python train.py --n_experts=64 --d_expert=192 --routed_scale=1.5 --attn_scale=0.102 --init="normal" --init_std_qkv=0.0316 --init_std_up=0.0316 --optimizer="adamw" --lr_head=0.00989 --schedule="wsd" --seq_len=1024 --z_loss=1e-05
Below are experts of layer 15 (counted from 0) of a mixture-of-experts language model. Rows are named router (the router's row for the expert) and show model dimensions 0-191. Each number is 128 + 32 x the weight over its row's rms, rounded and kept within 0 to 255. Numbers have three digits each.
After each expert's rows: a language model's description of what the expert responds to. This comes from a sample of Wikipedia text that the model never trained on.

# expert 48
router:114157119166089102124109080172085136102071147098115078127186157160144111114128098142144129164163155100107121061116143104155076092189106172059171099138122189185123153096133099129078117112178150179146186103126109129100115082229126139135099107177099173092129088144144141231150108152126158145180157132158163092153128156099150140144180093131139143117132184109128171095162111158112102156159106115083088131149114100152134091190151132182124086082167138147110183092096140127142089100133124119141132176167109102137134155156161125097191138176095124116175102113073118173138145125115136164
It responds to: Closing parentheses and brackets. Closing parentheses, brackets and percent signs ending disambiguators or table headers, e.g. (song), Discoverer(s), −23.7%.

# expert 35
router:108050074196134117154111072080140121140059123116109141115176204134144049112177114134142116176165132137105134118067145179172134104150129149111174142142162129146146105172136112136132102099157182110162188071181076160136065123138127105115135132173066142087149115138112146141137091162068147155158097157157108116118118178051130085185092124100146135102126149091130135090106148138124062142144097117142091113125141130202143111141145098146185114119170148140090107110093190119136110151142110072110145173093143151146087138107108139119201196151151121103166147092120075132107116089078145112
It responds to: Sports results verbs. Sports and biography infobox words about competing and results, such as won, finished, scored, competed, Born, Released, Attendance, Result.

# expert 63
router:102141107195104069132091084178125100175129088109085114171196155199147096119143129117089124127162155132105118093119144145141118107143060135111160164154130149178116147068189086117103142107167150122127191107142094162141103068156104070134103123139109159107113092135135106162155101130102134164173133171156090079131098169093155100143150085130157193116128191094115162084153120176119077154167126108098121094101109189152156156158138097170169092080138139147122090105125176117121154107124128066118159161109139105128070128186139116067175116188152116126204106113140068149134187088120127159
It responds to: Auxiliaries and adverbs. Auxiliaries, negation and adverbs after subjects or was/is, e.g. have, had, not, also, often, still, no longer.

# expert 52
router:161153105214113126140119118103143136130114107152095152202232201160132096082113115087077130147159146093092089075145101102146128181158076173110157114113157168125142182089108105132104182126168125153179215107140074120094112112157154107133093149122123087101155117128105134084158094158136186191166139140121137105140144171112095122176136105146158156147164166095105140097121132175083117149176149107136061136133135140171150166125205052174156106116182136137108141102122113137119114126085144132159138149092126152137108175170123125125136155104121132167181112101162060164167133093112111088
It responds to: Ordinals and quantity words. Ordinals, numbers and quantity words after the, a or 's, such as first, third, two, half, only, plus prefixes re- and post-.

# expert 61
router:120136120173073123143141078178090154183123157127113128112121149160138121105116187116127191150109189140140148141123144118142080195187156164140161093120143188108141089086172098104082131141139117122114158143141096132138095133184105119151099109127094250097160106133135165211182073169106166171116141150135134071130074163111099117167183102148152126153149129137152128089092146154116087146150079110139093098144118184162143161133138130170113121102191130145066095077087166133092130194079102117127133143136109129106077160130169142168151128169159147138139136091176123118097180135122209129
It responds to: Infinitive to, modal verbs. Infinitive or directional "to" and modals like would, can, will, plus temporal words until, before, after.

# expert 42
router:097102130181119106078155070112126132132066147126150130165148154143113121094152103148098136153131168102177094058133110063147085107181146166057181133142092167111107074137211149085115151143205167154144168107138118145115089115160152132146085114132113187092128104151125197105173077130120172161167177144110125096141120174080183084140113138118160183100128158169159121101183134149095125111132117146192117110120102137146136111140126118141154116105184097133096137097071147112132111108141109129116123181166140136179089165114139193113158219113167149099160133095065056154126149115141142129
It responds to: Table separators and months. Pipe separators between numeric table cells in sports statistics and election results, plus month names and coordinate symbols like °N.

# expert 22
router:111156097177133085155150074181138106146131191137111115157194123160121128082121091142127115181219177108113114090118116133177077095180090166096160114144161138133150160114155132116096100123147164153177180142165094163148077075202110086163106127138085163110130117158167143191165158147113200157174172137134133076132103175110116108147118111133159186104163181128115173121165094153116096170173101099147081133129163155178125144182155141158148103120161069141126085123104152105130099102113134097158161159104129138180089105147171126083179172166124098126180085101123104140147168099129160112
It responds to: Nationality and group adjectives. Adjectives and nouns for nationality, religion, sport or institution that modify a following noun, such as French, Catholic, football, police, Byzantine.

# expert 58
router:071138117140070094150139133119080158094131092094110124132134153145138115089140088206158176156154184093115101082083097146145142094164125133090170152104135140131147168094130091082092109122120120138116153096127125122122106133153152114137147139106075201116090085144159176174146122142144138134157157139136147054161104164049143162113141131096126144122081148133138163133185098145082035183107107126143092151132098114128141146161157115204143094121197148113139123106112148105123153134108010150123180175139152173145112128130134120096147204201101102143181090101117114194116181092113117136
It responds to: Mid-word scientific fragments. Word pieces inside long technical or taxonomic words, such as mathemat, phot, anth-ropologist, Semec-arp-us, mostly in species lists and scientific terms.

# expert 39
router:140112073116086077131108095140088145141116088143097136128220113172111132107137096129122127167197180121140130084140164108158100134174111137147184153111129188135128139135177133129083110137149196126136160192157106150124095123174089141134105149178123146071171121136169156166174114165063158141120156148115161145131132198088129100118172107162135153081131182103164102105147141201120074158146102112119109128139112090204181126106175094215162115144231147137080127111168140104150100134108173104115106169128131171124129130126155121132143172176066123088142151122126126148155192088134124134
It responds to: Compass and place words. Compass directions and place-name parts in geographic names, e.g. North, South, West(phalia), East Antrim, Coast, Park, University, List.

# expert 7
router:103146128175090086115110076120072076124101166091092104154204132195145113126140110168139192141169171130146114116149084172151100185152157163082161118142112172158158084119121123107090121123171157153112162113154099198140164107172103080123153116198097167122131146143154166125139077164120140162182196186129151100100079158070140107150099077133139163136171157138122184065150122143080107152169072129147064143136148189152144127169154110133140071118162142126091142142106126082141096085173104084110162142122148138193103144159135148099137158119129144132160104094135095198144151113104112150
It responds to: Latinate word-initial stems. Opening fragments of English and foreign words split into pieces, such as inter, cor(pus), sub(tracting), sur, exper, plus abbreviation periods.

# expert 8
router:103175128190104083058116111143130126105111166033114076220201149115146142108123087159145190175089107107122121145067204121122061138140129117125184154125150146135121169101092081102121109158189140167172152078168135144125087118147094098146105099133083204126123131142110122152154132152116138147153123158122144106118125176116162123156146093121162190081147135129087161115171134171102118149127105138104111121099154176103144136198170112099140092145100158143122157104173141105130181101097185109135168126103118116188136137141140106144214141189160157146163072128146090156120122140128170153
It responds to: Clause-linking conjunctions. Coordinating and subordinating words joining clauses or items, such as and, or, which, where, but, who, after commas; also commas.

# expert 25
router:131127116172116064125106113132120170174113159103144130137154177165172107090128128168135164146186165098181135085118185125146077109140129128128144132194135166118157158100106107117080105162158144173165189104164094140154157111184094101144086103128110149050126119175087196109172118139118157182179136131118138080132149142080112109147118123108165129129173186075132135096152103148150131119129110139160099099151114158127132143143145058171114097125166124246118080122105135104164162094150110104138159131108129203144075099159168126046187154126092155133148079095140124195132146154115129083
It responds to: CJK characters, kin nouns. CJK characters in Japanese or Chinese names and titles, plus role and kinship nouns like wife, daughter, singer, actress.

# expert 62
router:108133101214124125083068106154114107111055104088125082149171216156117112159145142132170122196149165082173124095123148135145111090166095147141176120136176181147153113146187098057118121110151116159108189093192090124132117118144122131156127111096121164084162157125109171081153082121080173114152171139154119073143091132084172116142161096145146144110154162119136144109172151185100093110137120140149041120147148137161150146178120113126128070099125132160163101070073151137103067158140052088143167216130142129174100118137164134118146142118129115172134138090113131092127143123135113126
It responds to: Punctuation inside numbers. Decimal points, dashes, colons and spaces between digits in scores, times, percentages and dates, such as 30.62, 21–20, 30:20.

# expert 50
router:075131096145131080148124069147128123106056108121092076123149137177141116126121128124147137203213178131091172107131147086170074134161086161121177134183143122126178091146134161134121171133162171148131180069142088111160145127178143124153120142135107134087132122180091133148157115103137191139104153124179166108144072179053117081128126138122158173086140150112125120086157083177080118154141111083133074125104133112155168178208120117189110116118190145136128086083084108138169104095089072090163145175127157117115135139108159111131133173131130149094164090103086068168162138118133117154
It responds to: Geography infobox fields. Words and marks in place infoboxes and stubs about villages and districts, such as Rural District, census, sq mi, UTC, village.

# expert 18
router:125149119170111103083096101179115128165140124088137075146190148175136115133139156125159148158115168128120098113104203116132124145180146168104165156146140171099130107088196116134042082150138135110124159178148090174140068098179101117146137131169067186112139145103152175152133085168134167188144172183140140073121069166059106095174136145205156169112122178107161141104159139166100078143152098116097071129122105171129174105153150129163090081084175141113096120116107137123143081127128057116124168145157131132137105164148174118108155189125158110116154119071146081146127164114132136129
It responds to: Word-start fragments. Opening fragments of longer words after the or and, e.g. res(umed), ins(ulin), cons(ensus), des(ired), plus New before York.

# expert 29
router:115131122186103116112119187160137091164124122089147134137182108129120096113124172108134181191128189099138121105126120110152084134127135153126140081105211201108118103146108111111113127148160161157137222196161131154095107103196126116181119099211097157083093079131117146084098156098140176144110128111141126115120133137054160131128163110158149176141187170069126162124154154159131111187129133108150090119111106131166119117190103087177118087108090076181132137084157149097134120121122101090079155150138125156129088129195148135176156176137099150128179162130124105115157127065058121107
It responds to: Opening brackets and headings. Opening parentheses, quotation marks, brackets and == heading markers that start a parenthetical, quote or new Wikipedia section, such as ( née, "brilliant.

# expert 57
router:110132077174105112097129083158119154137122143054142103125159179127182092148101132205099104148180191125124109075119117095137115139150163169158151118197160168081124085113175102118114081123145190210145179123137134154118140094157150172169130126136088118112136140163114168100183113122072175149140119188138168122146125151075165107161173121132166128072139196105092177106162142166095081173156137112086148163159165120207131135147164120129163089122166143142138113138134150101081096116146118077173161158194145144131128143143129111118175132171185155081178178100128085153126131140135155107
It responds to: Symbols and IPA markup. Slashes opening IPA pronunciations after a parenthesis, LaTeX ^{ and _{, backslashes, non-Latin script bytes and odd spacing, e.g. (/məˈ.

# expert 47
router:119103084154071068088129125140136154118121110146133057147153185169137184108089137132111136219168172104163144046037127146132117135161105148102137122173116151125168109120161083178095120144147149121109209118159075161120110119154132132159111135176093132090096141159077114195159113070144149163169135178147156141128091151110100151170125118133210144111161192099140173112103090162134079159130114131084086122102133159177119114129129122112118082113157112138098142102126177148091151155125094041147138137118134140116084163168116148096149207131128157146170096080119109140137143106137168166
It responds to: Leading digit two. A number's first digit 2 in years, times and table values, such as 2017, 2:42, (2006–present), plus words like under and imp.

# expert 6
router:137154104165090107111074088127102195116156126083107112123162141125157078107075093158188123144149118105129094076108111088169121097125128146148209098149121165121119129112174101088078154164141165179153156067165067137100075089130153130134109083114013170053126139156107134167160124168081164138160077159108122095151155131058110105159125118160126155144186166114189121092167114118117067161135110122123096190110116139131164132123125075203164107097190126126100112134130150166150120113135115091143118184133161128185111119149147121131124131115161128169186124109079126140091142139128151162
It responds to: Name-initial word pieces. Short opening pieces of first names and place names, often completed by later pieces, e.g. Brad, Jenn, Min(neapolis), Ch(in)atown, Jo.